From a checkpoint of a small mixture-of-experts model trained on Wikipedia: 64 experts in each of 8 layers, 446M tokens.
Below are experts of layer 4 (counted from 0) of a mixture-of-experts language model. Rows are named router (the router's row for the expert), up (a neuron's input weights, with its number), down (a neuron's output weights, with its number) and show model dimensions 0-191. Each number is 128 + 24 x the weight over its row's rms, rounded and kept within 0 to 255. Numbers have three digits each.
After each expert's rows: a language model's description of what the expert responds to; "mostly gets" lists some tokens that are sent to it at least half of the time. This comes from a sample of Wikipedia text that the model never trained on.

# expert 1
router:092087115124094131141126185152133116116111096105130156153105072108125142117126153106132149163141130101198136129142137117102146116159149122142108141148144123098131149130125120118133139140187142100115097136137145129165143091106141088148104140112114123163122089086086132137105143091123130134138099164133117119159094144133069135110122118122156123127148161125191116146121111119130179152111145125134169151141150166123132151146088139092134128122104066119100097129151120143105134102115159164145113164123154160124114106144105133134160174103097131099132174090158134095094133157161122122
up0:100092120168074161171137124106103092143104120140176127128141133112144150155113144142140150144141137107116164109125155105147133109130124127138104122160125133102158105137121132122138143101145151105134137138127137143066134108127112135134109115104069159100104137107161144127143126116153138115108108171160131146138154128177117160142121116141140107097133141171135146116135150163080152143137125117151113131117077149134129155131122094090177124164172171128139092114109105129154131075085179131131127151140132114147152131141161129145128149102124159115138115111095194062077119161138144086
down0:149105108107156112143132140174106136141163154158119143172141127141108114153148102124108122166099096100137122153124146132137139145084178129151103160117151164139122123137106134111185113142151136147111139132097122161120124132080156123161108129167166079134135134184127126112113103122124095120099175128120139096163152146132116119129107157170131145125109124090149151124154123140133151174104153118159142121125109065149105158076123118171119163122130119148099135130135112136112105090152174114146124140130113106110143172082147104114101130097105119145157095120133102172171158126120185142
What it handles: Mid-word pieces like ra, ro, ia and prefixes Pro/pro/tra/Bro, often in foreign names: Dubrovnik, Siberia, Protektor, portrait.
mostly gets: "ra", "ro", " Pro", " pro", " Bro", "ó"

# expert 37
router:129122169100079150136177133162130126104099130128115124140162115114127162148122141114143099075116117099125141115100112114084152125162138121139065129169139127124167132177146139165120147180115114157113091115124140125166112151098133120133153175137119118157077146122130144177109120153126128132139098115155102143131107085138171064162128132133155134125105133121141133116103165141116116124129112120120142091165118141135098137170126132073157107143157146133178104124126100148118121111122162099098140122152102129106129160135136137169146156129137141121148117151092100092120094087107138067
up0:124114131119095105111112115137141127109162151130099092157139145135110167159138154165144122152122115133117087079129120075060129120137161162125148136131146130168123119149150115123104081141119082103169124123114119130149128139127168086126168154117146155134114123114129123127158140117143105149143116134132141118187126151120117131105164112104154181147146157155127116180141098130145149176096101170144176099146107097074129159147127105115109112143147077145135103142125097107123114132126152127145120120178085157098136102138128123151130153139187142179155111125160116123125134133170119117
down0:163127113164095143133146143116146154120132088141160122132115078083139087146182120123148143146106121120141145127151128135108157151101126132172130146112134125167091137148086153111159129089124142178150113063122133205137158130093127107107104117052113082099113116129118124118120089172143127155125113099125143128135141106116110089127103139147132157129165103099152135166126134158154125105156190112113132124094105146116128144083132128108117135107147133149135140135101162123108147109142099109159152160176102120157119114125142124114125116117123123102142173117144134107147124100112096170
What it handles: Pieces like ak, az, ot, oz after Sh or in Asian and Middle Eastern names: Shakedown, Shakuni, ghazal, Gakuen, Guangzhou.
mostly gets: " Star", " Hay", " Tur", "!", "oz", " Az"

# expert 59
router:118173176114073131118135134147109154144136141093129111137131102125133111122122157150122145112093120103127136113133115155129130111171131126137120128134111147078137163099163097177141134141152126110138068157132126107125127139126109124125140119174114125115140091104093135164108129113124137164157102114116133156133129136124093134157154125151133199135139116139168112135076128190179149110120053143161101126171108164163133149129099148116137134103126095146102081143148118109120128098119122114152132124141153176083105163107139137148118124114176153086121134119115098155117105090145096101
up0:088069142102080070103119107115154139120138142126076168117130111135124162105110139139122135081110148141128172090150103150131127143156120142141138180120119074119126149120137123151104109127112179129215124125141146149149148133099150109136122102158132148115128125131134164109122130122148130145181112089134147119136128151112136113115083156158145118095103182091124112132101124124129125146160136148136118110162120123195093103121165115120131095121116111139108123123074158135135115130155145104144135133145169132138114132119136115154169105095101144191137169144103123107129099137121147140
down0:101101145100183104107096096157075163099154118109157147132110130109116108139121131152116108180106119130147135124157111137110107124132145149132139162130111100119139148112102153091150100113131156118115123114092164100169127114159090144107110159160148102132152112188139144119087156070113131120109109159121141131115137129107120108124145107132156154133108115097131137127116124073103146163138183143163164119140115098106148131164160098130104167109130173097151127133133131091088111090156149143108155105108154134089121139160142142148166177135137148144119133138093122142122110141065104123
What it handles: Full stops ending sentences or abbreviations, also ). and ". combinations, as in Greece., Gen. Sullivan, e.g., Samuel D.
mostly gets: ".\"", "\".", ").", ".", ".."

# expert 52
router:112139120146138140157143157112134159107118140084141172104135089169161109132137157102124132113116143100140158102164077104120123140113138152144154112183084117075149110119101076130123127134107164101164117146117072120127161098132153150124132100100124171104111143098111127151097106130096154110135137154144120107127133134148112120127124110114105133135156142136216132162090152140144124143148146134142131122172099151169127157133100128158098127105153137103189111116159121126097128106107101136122154133090126176114128152144144120124121138144120107139114099151109125080126137072146116084
up0:109138132099117094134095123143126103148126129158091136098163148109133148170136111139110108161100161121121142142126167168097129106134091140133151167125117122129136142128150155123110149116111164113159159152077150120086170120118094120151147149089134132144124144154120109155102046131094142081110093119163100104123133116115109142127150128160129121096128066103128125145133159113131119107158087198100162080112116139113149154111125125121153123132101129116143173097176129127143117113084147160151115147150129161156132126163160151121122135124131117166126104133097120122153138125154133066
down0:081116130147163117115159126095126135131138182098139125137095144129127154069151160129156095106137126121138124127123119085167131133146081113150165080155156142110159130135125146153126114145134157164151089192111145136162118159117171134145117152132127144106115141119106142105122128159122117173107152115084151128132124133137157106128141091101138109136123191129137109111092087145131104111134113120128118133124145100087094073178145187122117135140160143108087113146138136098149104132141128107126161132126128150117141121104101091134121151194135156084118188140156144129126111124120148149
What it handles: Digit groups and number words inside figures, scores and statistics tables, such as 2,000, 14.200, 117 million, 13-7.
mostly gets: "000", " million", "200", " 200", "500", "100"

# expert 50
router:091132131142106136155119157143122116181122110053122151150133102101166097113164145131160162110159115119126112122153048162106136133147122118140118151142124183129115091111116129126161121121135146120153085160143119110104144152082130134111108162104107131150136103099118122186120135101083136143122157215148142145125143115165136117117130130135149138124128122115169129176118112108114127109100115123110084130158109185131134146088135122091124114076095148147125134133095136120114130123106134140134098150113147112183131123126114140117167122130099093154150102125155109167155151130142123123
up0:108129142110101129115132128110220112135120159091132136080157141108102117112120114124159132156161142112107099127113124192110132129155100119130128141160121104142132132109128089128117119123145163164136116106103138114155170105138121152128129165114125133090132189105148118135124150116107147103129118131144119150135126090127140119120095077107135212131166109151117154161126134110112156160140128154124116091133102115159119161120149136134132118167111105120157088130107167151166126137145172072114133127119152080144134144124144087106129109089101115114131112156148154132113159102187100146
down0:151139096150152115163131152125117137113137098165099151164102097096140137092132131174113128138094073108200105139120124107144148137133091139101127124125147155175144134141125138097132130130110113159138116157139167115173127162115127166181089142144162131196145108146153132091108175097146105170132120111119158115126143142107105116103111128167090108133143158154148127139109144083130158087132146115149119116085108133103149177114127105134147152106126144119075095136104127119130120093099101140123119138124140127134124090118136155128132105130123158107143154157160142102087117108075106117
What it handles: Final pieces ending in e that finish a word, like pe, te, ge, ine, ate, e.g. trou-pe, reven-ge, volun-te-er.
mostly gets: "pe", "te", "ge", "ette", "ze", "que"

# expert 21
router:126188163119115129123178132112171127139153150089120132110155121161123159117150127094136108123142134132138106112114102135099088112139083137112119135147124100141110147182148085108163133136139072119151109150123138139151138092142150133124133135180089157149100128131130110164113137129071136119129149192115121121085145085150127102107124091131111132127196109160148137121138080143155146121146110143117063131117126158187104158122129092135094108167120150159137106152118159160103147106129158110116113102098132155132104143152118104116145148137155116139116156127129111098101137100158112115
up0:119094123087128131139154141157180126107156159111096100141136164136117170113109130099139096120120137151101136129138107163143117116139103106102101171138116127152131138110139103124091121154133140176126134135123129118125131135078107111135145099163128136121146135072167087162148113132147136093132161129134155180147122139118128160143128110129087134132122132154193127144125131193194118135135124149123098075110124130125122156141115113094113140144101089125112094109145101137137137097176154132090059133129155107108151154090117184159120162139151114132152078139123132145156123116121100141
down0:182154150140130062152092118095107113088131152129126122091141099140156106142085117118140130119132166110159118165157156138175129147138130070105156103098111109147124098147170155143124137108144101103123158123129118149106125139118082143123123138139133112120145130181093130175119151160083117128135119150083132138081116155136076094104107130142071156118081089139128124113146143114131115123125109084168096122132094162137087129127140160118123121114139125148152153138090145142170114143121118100197141152114076133147122112136130133136138125134146131121112167154135157147155125141148139140
What it handles: Middle and ending pieces of foreign personal and place names, often Slavic, Baltic or Turkish, such as Kazelniks, Koszalin, Kovalivka, Abdullayev, -berg, -son.
mostly gets: " MPC", "burg", "ić", "stein", "berg", "kins"

# expert 53
router:107180141108134139131144146169143104138097102145134088152140117094119138119152157114147122141124112154162140108112108101083102141165086151095115147131117108120111131128098081096159141140134209119158113138109123081122138126076174113121097148130105126136103089121138065118137063144122133104152138137141130164143134161141104147127141085112150157118152141137111140134121119153132142114123100142130144137138159144119126098105114138128107130200122105151162152124139166099132107126150164123192129144113143125084119133160118111104136171106131107145089153098133128116120132148089159096
up0:109175123094152169155143119107168130114118100124144145139171112120124133089158092117156101100136143127128138115115138138131157147146070185092122120144103150125076115155135135139136148127115162087138118115147097117104130099118123128108107080083122116127118098123106177102149126133160146101112188112142141159135086162135101144150120121141112117176167145107173133162120116135122060128166102146107102120127117100146131132128116141121164133167079114152148133136133128135135133132098106135184129131111129109114148140124139167155115158096148114129074157125104145138095162140132128181
down0:097140136185167155090159123082120128109101146141139113094169107179092114137141123135136144151100150111130096109108140142135152159111123128104108100153109109133135145114093142171127152107160133115151137192085154141095075159136124144149088088156096128157147119111127166069135099095116133121138124131129100119139103153098149131148158166124155131117161128129123126106177093087110147139135087145122135127128128146121124115149135129119150131152055133163131169091128117131151151103115134131127126123097131122150122123083106135138110152142151114132102120080099100102071089134131127138
What it handles: Prepositions and particles after verbs plus g in relegated, mostly in sports career text, such as left, on, up, away, joined, relegation.
mostly gets: "g", " off", " vs", " entered", " join", " up"

# expert 6
router:110165149116130139143142131140168151184145167122150105155122098153126117130140140118174105189091125127151149104121111132137121119142162136126120137134154109132104112133125126162145142170171218105141108105060111128134132106112138114126114122140124119115117090133114088137126115143111102121137146125132123205121127183128137101128166124134051140111123103087141128148154161115122181130144104147144092150123126189111140124098108090109150131151094135106156132109142133140122106105097137124147131140131155119105104109123146088134120121117127118149138093122091072140125110111166123145
up0:087170103068139106132147118157105119136132144146128108099133117182111093060138117123147118105104109136121066133139080111125123053105129150121128105156126138131141141110155114132155116106112139134097123112101125138155157122167150118139160113095143144088080119131108138121142129134099114111128109108082134141125073153142154143171101136104128131102107098155156115126114138121117121191182138146109124104144132123142118134123166113167098118134107162112146138118105117141135118141097129151117098173114094193123136120149147176174114109139173118110137135120161120145125115091135122123
down0:142094121149108088101141090134140122104120093127137093092109166081103119151109153098130149100107179106107172127106128148118112103123145103094144156099128126094162133154114093140093155183093100120132133117150105157122123126121184094133137114124136209098129129120124098119099129153156144100151142100146121126106134143130113113107160145116155124106131124152107092136133144129169108157179126084122125122121117126154134182176123146120159141158148148131083143148098143155112116101116105096174085095098105129154098125162106114146105146132130127093143144120116145101110165145124118139
What it handles: Prepositions linking a noun to its complement, mostly of, also from, between, into, as in University of, part of, venture between.
mostly gets: " of", " about", " between", " from", " around", " into"

# expert 10
router:120136134120115141122129126136150135106126143132097094112105136150117170112184089115135183157094079094109169083173139155163133079148122108165109133156074114100136118119131127159106149114154120125132149105138073111135144171140128143123146106137091138127129139103116144104129122128126125217108148174143142151118140119117107086143071159170114136131157102134104128135159146106130116141142105145107120148124115142117155097132081163152123160131177119117155136155123152118123128145108137108092160118099133166098143155142159120127165133111106097136103132110090110132140123113178144104
up0:121137135125148124102136114134159121117142135144125131113127095160138103110075135091125116134108155086098126158120093138080112129126168151095163101146102179109129071163124084145164146123114132105136126123149140119173149140140132153139172128126138150139081148162133151089066120125178133132127113147100140136125110134164112121090140158141109119092126106144169106108136126133075130120100159105119061148141124108116138145115114115066122091126114102142141104095139186118159132139126126085109130076150142127123136124125142109087167118108103122098158107132155118141116147175102150128
down0:137142124137124143119117146095106170119126143141105115130118134139093152115153095126147126070177148134120132136094113119102110098157090129175122132114112108160132148133086149098081100117152142142141095106124163119116145131147184118104120071085143093102165121103140080101141107134168128097177122135147086119178088158138156175100122096095133116164101125166129126124122100136101114090152107124122156163147166133118144132118096121130106171120110108102113118099123064108144144099132092123153142099137090137109126162123122120151124097165116126129119180142141136140119136119144131111
What it handles: Word-initial pieces or short words for generic nouns and adjectives in descriptive or taxonomic text, such as main, rest(ored), spec(ifically), Listing, class.
mostly gets: " Historic", " rest", " main", " loc", " manufact", " larg"

# expert 48
router:128114159127127116121145124146129129176086137112102106143131112133160110125127085112135131111150124100127182137144121161114112126157117161112109131099071148114112147160151124160144093138099124135146120159148094096181118156095162146133103068150112101105142101122128125126128126155098161157166135140132099135135134138110163131123133149130135095133132120076127098125122100175104042155146125125081132123131122159165128125133101127104134150095109159151157143093108142141171109119133132127168137128133202165145133134155156125121179126117142099167119109072153130113091115114109127123
up0:171121125118122141121099138139149119081126134067120105105150108132180113137124120163152149137070114102182143110115154122144120149107144118107141102120138109102103150157102100159076137157120100143115115121097152108111081120133134133126145120134167154145156089102153131144116130126156158200099114117133174143126153179115153126120122140101122113123110120140103121117098137178116149129113117145119163092115110159098153151138117135146107124140154106150125159113159088128132157071096156207149133081144157130152117109130154110120105112148142132133106097094100121143142151124136099155
down0:145117100102133113133157110107137136142106111110101131142144138106093103166086144127078098153114086149147141127162080132128160131137159144130111101124102155148081118126115149161153081108153125134131135097144175132115136149117144121111153148102136095124163087089139101099112097144141114092085142140120130108150140074129158137156129152126098088131117135145164125143160131108129087093122128144111154120158165111138120153142151155125133117110107119131108104143135218144154147130131132118075136151105112107114126174123096112138125109124125120119121172128110136101132094142195124060
What it handles: Middle word pieces built on consonant clusters, like ast in infrastructure, ct in fluctuations, plus initial l, th, cr pieces.
mostly gets: " l", " th", "ct", " cr", "ss", " red"

# expert 29
router:081102156155113145135154169118162120104098116114154135118124090161167155109133172115150102105102095075176137093143139102114126156135143176118122127143123134129136139154081088162173150175129129152134144164150127110128138109168180143116143079126132168118120146108097134126128141144114144138143182102153125102120081112154102113091138079128132082114155120137159129143128112106148109140135133141111140194112095162134130134112107127120136087140124091128145132094137134087085121116083115134163146109114131112105136166142140120092114137134132104109118132109133119095075111152118130120
up0:133093106140142134100105089115107146079133160147112136147126180122121130126153103138130112168114134162137096127140100156142098141163104124142116123108128102145076108123129153116129147197114168105127147079116124112101159143124137091180115129106158173179122125117139132111151115139153115133116127106122152110168113117147168174149067152120113110170118107130134116094127135152113147132120128148089088145113133083165127150131139112123102114116128130106114117140106079165086140122151152119131141124152159154091162116132075140156157114138146157112147125113184124091131094139178131150
down0:100152120126130145161124164118110154127172117116144145110085128162114148105162153152155111090135139117124156121153091112153131141138112143101112135133120162088157190091124164132180121076120090159141135166161145153142097180110133137120093095121085083123109122144137143098125127154094132116127127105124105159096107140090096096111167114191135141110097127077115123185121123099132138129149152118101134123115093185119142082128095132134120166124152109153121123089152126118134147118127146129089119127116127129148103132119131102142140143144112131140088131125061142140149127093152126126
What it handles: Four-digit years after in, commas or table bars, mostly recent ones, such as 2006, 2016, 1940, 2012.
mostly gets: " 2008", " 2020", " 2015", " 2010", " 2019", " 2013"

# expert 28
router:155110142093084139149136147139140141140138103087114140118140114180145126112123119121117148116131116107150143132139143143103123121140163140149136139125118171091104144107125123134161128134148122160136104095068116143128159135144158111127134111092135094157117144117093092159149158176112138141140082173122133106217134090137141105123098166154136102164140158083113147161139116135121108112128118127132151152142119188142110117099058134092118142149133151153157072116156129140098137135100157128117145110145138124102086172126109090129094103134114151098104097129148113122099138118178112133
up0:120156132110092113132118092167205108141132120089161143136127133125142122091143140134105109145135109123158109114151132154109090097129168131133116130101132128128073162119132094095125187135119147137110116127125139171116128147136120131110113112151150112114094138167105167147133140093145182133114110135130130098103078139107188085131138181117121118159123113089115125139166113155146128130126153135127138103086103139093134142085137129123147133146167122195131119191115111116121139164094144081110169115147161169135140087157128108172120128114143135144117119130107131116131156119137132173
down0:196139113150123164131141126120109113093157136119072124123115159133122120131108109088115135150180075128155129117124158116166120129110175173155200142146152106151158141153117137138115074085153126116145120099071123141144128148114119135098093163135120150140132112159158101141137107100164125147152158153112117134150185126116109171119116129085119105122112126095130131095155116135088164169144115143110114119170135097121143135118109121123116167142106103122154111133122149172163130128145126133143119084105095142125111185123113122131131128116084127183139154101131115108119107146139119126
What it handles: Inflectional endings like -os, -us, -as, -ios inside scientific, Spanish or Greek words, such as tubercul-os-is, squam-os-us, Estad-os, plus Los, No and Cyrillic letters.
mostly gets: "os", " No", "а", "о", "ios", "ros"

# expert 4
router:119158105116116188175127107130157153105101107143108101101101120108119133133095143142126119179129088127120173129133121130108152107115143156146162137165082151138185111138105132140119118146130168145124097107160116123149119112132142099137128071096139079134119135116126123119092113119081121152153138126131139147105083074127137111146116154160179123108120145116143121152141109162154121124136120164139139145131073140114150101134136113117068122104154169134106128113128147134122151106114134088146162143150138145106177110151166121154151087108169102087094147147105110131132103070097117147
up0:126108114142154123134126157144170147141147124126126067119141139108146116122144092152138147138131120138152134141135105115117180116118172117152143148094141100119115144139123129134140145179150138148127125097154135139087159068130179092108104090112128113113093125144154087089116120135120109164101116117119077123131131147156190122144130099112160135115135175134164143127123141127133166135108082142112145146109149133141117118146139163082147121201145171114141170152154110118122115117121090110149113121145128112135090121083110130118093079122135139150103088117129140172089068109131114093
down0:161094116130113087183120093124100140116134169121111135125158149148107120173213109132139128174132116141111092155114135059095061118144144142149133156143156095126114113118128152114137153090165134149125087118089148093114128127105137144115143085161112123089133114195139098130133135118139136114090137140131097105175119096094139150133120165135123131118148130120147104148086099112103121098108107124130087133127118145096130145126107102117173146124151148090130145150132118111121146110128149091159140144113119149082103104155102122121141098123132129096136173140113135161157151133109108124
What it handles: First pieces of non-English proper names, mostly Indian, in film tables and lists, such as Gr(amalakshmi), Bh, Raj, M(angalore), and apostrophes inside names like O'Rourke.
mostly gets: " Gr", " gr", " Singh", " Mc", " Raj", "’"

# expert 19
router:120094133102113150165137152091131104097131146092119149153123083116146146134136133149167167109139138120179167094121116113113128127122125088133116070114171161132150147109142139162160128130125151077137106093105109118109147138114142106106120163111145138124113090121134146180093147093115119149116150157130137147135092109128134116124137119119133180106162149113160116137141107149146083129133102131148135145095094217117144109149141133087156136104131143129125075112125148139130136160131141143161095067120188146130125103158136063145121157112124149101118149109147113126148119121108146153
up0:128126113124145180097113150146143147153119128133131152137128160111144089153137141081166119149104159121130171124101097081093154122175121157116089103064147152139162124168127097140132127135159150125093143132135119087114133149136142159114149094165094095117143131119100130168094126136107124138145162178154127170162127150108141074112127081113117139120125149101142143098112108100110167144135168092113159131111099122111162110126174135118141122123108104133130100140085125119117122138083155136105154117156152154138146128102149189128112169151114103098130094106120141137152112134145086117
down0:160150137113182134089069123125103107113134140174122093137105127129153143123116153119133121147148097106132138106125126105166129159119134124127197092176097145096099073097144148123130132138125111131156135140160139114124144193135116156135127155113117112109115123105171138148154140105118123110123140102125126089144108125140082136108151110119102134111135128124124043147144123127081121155123145133097087109145146143133138107177106133083117108122088169120086160126126125121144120125140108104157141128104081125173106183103116137151126147110172153131118159149131131120109149120147182110
What it handles: Word-final noun suffixes such as ation, ion, ment, ition closing abstract nouns, often in names of committees: Investigation, Integration, Conservation.
mostly gets: "he", "ruction", "che", "ation", "ision", "ware"

# expert 2
router:144131186160100107152098112138134109135126117113125113171161097151114179127126123117176137142161107138120144111149132094089154067131136130105133110157150179119113127143172097166148160122162150134125131107131134131137131107129126132090151103123123142152075096148097071150132115121161134119171104158080127160125131164154108119145137124141114125135107144088115073151124102168108125152162117108169134127145125147120116130116086123131153117133121107115120100090104130095174106121109111121131125143086166193146103150098142135206129132152146144116125114155135103138102130118125126137
up0:141145135095084138139111097117111139139115082128127122124155148133127135125122119131104132141103119138120106149117132152144101067109096132131112152123163155094094109151180140134126139139143115162158119144161093144124119110166117102154087112155141155166150120111112128170125102101139099092124110091126169150149108151148151136137154121107105134048139107129123180153118100108095136125130083111108134124120112121117153129091102159112126128160101149091142125049173107072111106108154138125106109145106111144120148113132128106130115112112144112073145117098183076101140137127144150154
down0:167150112140151123100102170156074104116117157045111116126163104128117143116119146137102078163150125132147147119121104124078121133134104198133121147151074091088114139120098124119163093139164161108133141125100134161157127126152138177121148119112148102123109148153130113131092153192099147111121139127137124085127129137126116079117077091131160084124096125134101121125128116143160127122169132111106092133133161098130116118189083149166108096118128138102161136169157122149104138150141148126134136139156137108135127138146132128146131146107113094138127144125124119144130152100132148131
What it handles: Inner word pieces like ac, ic, ens, ific, ors ending syllables in longer words, e.g. academ-ic, crit-ics, Scient-ific, aqu-ac-ulture.
mostly gets: "ific", "ac", "ident", "Scientific", "ctor", "ens"

# expert 5
router:094124132100091157142152157125122120119119100137120125093107116119129118139140107167158134133131051132109141120143096142098096168145103175106107175150066152146105144142144134163096143108111119101137101112178098120154203068113145120157131129163125194138134120106120123119110110119099127133137103146138112136123169101125137118148146124110096140132162134136119166138149133156133169148109114160146128086170119159161125135143136145148101162134154150127098130107100103122155145110117115130167117145132147103123158125133122110118128171080164141098134161138091091127110139143157157153
up0:128140172146119110111155130126188097125119113140120127129108093106097106120161142134109133108128090123163137121174130105143139109133085063152118107101134161125124130186119163122122103111165130096114151124077115118083150116136131116170139142079152127169112141143125131149128129145173121128106167133147113088115147096142143137107158137120151109066157132031100163132137104131145158121132127116127117113188109149146108133143107140129166157090140141131141143137124118096118148119119162077118133117132113074155127130143140141131175133116128127137096130156157139115131135102100149106
down0:132119073136125110141107110159118164130109135119116143080135153138140120148122122170128142141122115161098161183184113143147139127137129140109109113118146106139107088152126111154145135164088115172144116091138070144086093155125097178101125099129121083099117138102117165161113154150112125126107120123132105135092186151147098147138122145135135104186171093137178143125122132120119159149117131105177122117114192120128150162142143130124125120120144119126152113138110135144100156149091137129132123163169165110098139094113153108169123122109168134112142076134122129126154102114113136164
What it handles: Single capital letters or short letter fragments inside abbreviations, codes and name beginnings, often in tables, such as RMNZ, PF, CVG, Mol, Edmunds.
mostly gets: " dis", "M", " General", " MF", "m", " FRA"

# expert 33
router:103113115126119152143136117150131095155089113112140132108117125181104164077160104149132194125140080139122182134134133159124128106103154173170104131148102113170160148153117092149108145121120120083147131123117069102149126177143110145099157131113123143121116136146066132117109126191083112179105144141142122140095123152118123118131091137154126102130145143120108129109147127094097161138145098125124123135112136113107152122161104151149118136151197129114141106110173167119073167121110129094123110135121138131111176118142145133113150125083140159123112144110122136133149124100142144134
up0:124104099121114136168147144106155176131120134133111122147125116088117141168114107143158127104119137117128135103114135131171122133147139108158148139117110095111137119172151142135146146130101148113101105141144108106146135112141123132127116127111120128126101104156136110143136160116059176164121137150130172133139091133151112106102122080106167083111139135137102111115142141109159139149133151126135128106121141103089112088114143176169159169119133122161149146071062140139150145144168154049104142138119146195107081137116130114151165107121145141139094088131094142173148143126146156143
down0:115109163132118149102084145150177137115112115126159124122110127135142161120113116161138142125137109153106111146136125133135178138111092157126106111127115132138132126123160132096133142121153121100115097168121135132146131108122171120104135114149122161144178120164134142066095150141152073110101158141152132170116135150134124128172133122163102130114103146146134152137128128147095146124116122202158100102167107132178128158150103137138129135195126138127132070136149126092125110110129153121131164135164130086185119149143093138162126113130112145120140090148090109082169131146197140138
What it handles: Pieces of abbreviations, units and symbols in infobox-style data, such as the parenthesis in UTC+3:30 (IRST), km^{2}, BRENDA, UNESCO, route arrows.
mostly gets: " JP", " lb", "−", " UTC", " NR", "ST"

# expert 27
router:121126154140123172112164150120152114106128118116106107133106111146116153120099184123133149148140113071101166145127129138128125116157149170098099147148101152136121115107121114187119145156115123135188105136107099135124134098091149168109129112139114109094102156109116103139096105180098113181186172146113119123135131121150107122119161088097139143148129141122145101118102134174130154138141126134131125129145051120115128070137123125117126085137148155158150067115142126073121147105110139134125101120148106135139108131142120118139132161126161124149098129082109132107124142074120129085
up0:113137110085130143117115143108119071125154141134119148137116135123130122117140135125120154119156120130137124161107130179117166133108131106086129088103114164155082144196125136113163097132135121124146103114105151106103137171070113158145148164077078128119153124144097129179130100113102165118073150157076119120100141132165113141143138133120139102123132116154163116110130112154123132134185133124120120114144184111123120113131145095144125118107113171128142110139146080166109133131097107097132113126122109127154184148081110113097121096100138063121128109149146122107140124127096117095
down0:136101112129167136154120132136112172126116123077136072127100120182110135127147128098139138128110100108183115162159118091159127074110148165155176124144128109097165140107114134143110179129113148125137158139148131112147126117174129120098135104155139106155163099116185114130119135110143117137141125102149129134115122111061125098087122153101138152137156129102089124141115118095099110125121099130128134123116083125121103136136140144148140129147154075146111135129115147109134157130156128169121128116143100100123150100180103168157144131138128144166101148125122134204103077156140095141
What it handles: Single capital letters opening a name or title word, often after a quote, hyphen, apostrophe or heading mark, such as Jay-Z, O'Regan, "Summer Breeze".
mostly gets: " Y", " Z", " W", " R", "St", " G"

# expert 26
router:093115135108095151148147148118147126084069149096135172093138117121122184149125159114115135146105077115139113117133109129120117128151135193156140137122145163098091117125112088118112136166122146142123105105086130106145181114141148172131157105140109101105107126141108126156113107090118119122158144143138138131197142137147131127137095144150119134109170141113139135141128154153120148145118101153148123166135125169120121141106097108105115142135128160154182133108162113111119139109125170109127128117106150142111133182113124069136139081153154151131121144159077137079099125073146104119
up0:120119126130150093105147131142065111131125138159139140109167097090132107123122154116124122123098160131095140092095137134115118093107142103083150096109130119114130131158136136138124098074146164097133089137103155142169133097103121095136084133177086122163115148154089108122119157143164138089117111149124107143089126085114129141177108122171110158121144159099186132135133158134169122094102119119112121099120163156106105116094127127118126146114171116101121119152147143087130176151112116136132129127136099146199106137139098128155135127141090128148130134095143119176116160157128110158
down0:147168155134108150144142177128169128118145177122130113152102128120070139120147109088080133163121117157137157143136093127101127147112173124094139136129151114136151132110104106139156151108126108123120144127135120121115113141120112115150158127105136101145106139088183146156125100103063105152112120122148141123166150141127162133161136107109112097141138135166116103129099127120084091185160129134125083143123101167092169145128142162121147161119151104140140140154135124158106097116139181108127082114096125124126192087097118139106148143165161109154125138149104152127127145161146138081
What it handles: Number tokens starting years, dates, rankings and table cells, often after a pipe or colon, e.g. 16-97, 25 January, 17.
mostly gets: " 19", " 16", " 13", " 17", " 21", " 20"

# expert 16
router:095127113105122166122135143125171139126113127087146142121134089167163172127126153120132157120144148103213130109146123141128122145153086130136124133171085113166125142116136089118109117165136148126151104154130153092159147090148128126091123118111112185145113106086096155112132149114107144111158156105149144118141154075166091074111127107110133144105154123097107116142103155103125126130137084105155107150139117132152153166133144131115147121149123136122125151114141164142121119119144098140101129118129154173133093103127134136130121089102152156121124134058140160126085087108186133111
up0:153160119123085138097120130101158148106143110159107150112103110152115114116197119173087107145145121138131134131136121143151117143125086160122137089149112152165089100100175126119104146158197122121117114118141118119104095121128121152086118091117131161062133146117076112146129146142117147147094128110157164142143120112159172103130096143119166138154111089137133146132129118169126107117103139122132132092140088122136119117157076159148106072105094138118076134106107164116174142114121118113137153104112147143131134145127148148112116101159131120084118136139190123145121108119142140137
down0:151144154134149148141135087122101113112127114091141122160170137137161151140077135090133169167117139113145138160122102107106130133147136099127153156151145110101181143149106148138141119132101143139119169094119144103169136112161110112110118125131092136115166144152134152085100109137139123088158097150126117091112099072111095128117136133106132169125157175149105090115121128083151135137104112108149113181144153141141110144146147121120180135116113125144198141146107118080111111115137094168067112132138120126101131129139131128138122132125160092164121130156075117090121103168114151151
What it handles: Country, state and city names or their final pieces after United, New or a comma, such as States, York, E-gypt, Ont-ar-io, Brazil.
mostly gets: " States", " York", " England", " Canada", " London", " China"

# expert 39
router:110186148107098135104127121132170126176151137142132130117157105110113140125106161169134095100117130116187150089162120152095090111096102204138138149129146152127112149120127130162112126158119130118143127130128122132189148121105131120090119122123101110094128054129121108131109113120093154123150158164100110176096155104142124097132167085155116151133101139118166100114108148121108145163123119164117128187122135126144138137105076118136088117103089159092142130133134145117104133126143117125165097117164145141104128131157143154170125143152121134100140177107112145099126133110140125142
up0:126130107125027120116110109125112161126132113125141064115160144088109111126140118100160177145100135122163147106093144175146123138110141163131098157146139094115178135138152080168107127117185107117119136154136132131131128147117091122107147120137148111146120071129128107111118130128168113200155112144123136168135149146090131107146152167146121187132116097109154056119091107148144091117159129119136135123101115129136127167127132115134120127121145149098128123137119120146120110099148140129164123116163112118131127122177128118134126125164124107155114120134098171131125126080120123148
down0:097117125099156111123130147116164083117133130117082152133100113111127114117079137117111108110135101097098116161145069106074151143160112151076139128159125115127116148132107140104122141164074074099119096153118134156151166143114112121139122130121101132107206142107137159154166138095137126077093139110096128115113130114191141117116123081136145115110110148167094155110159109105117111145122125146115124097145151120127135111135127132102132138155081128148101119115139170119128144100090116105113088137096141133118092147094118137126098143137128137136151139096138111145187156136113154091
What it handles: Prepositions "by", "to", "with" after verbs, as in Edited by, an application by, and office titles such as President, Minister, Governor.
mostly gets: " President", " by", " By", " Minister", " Sir", "umbent"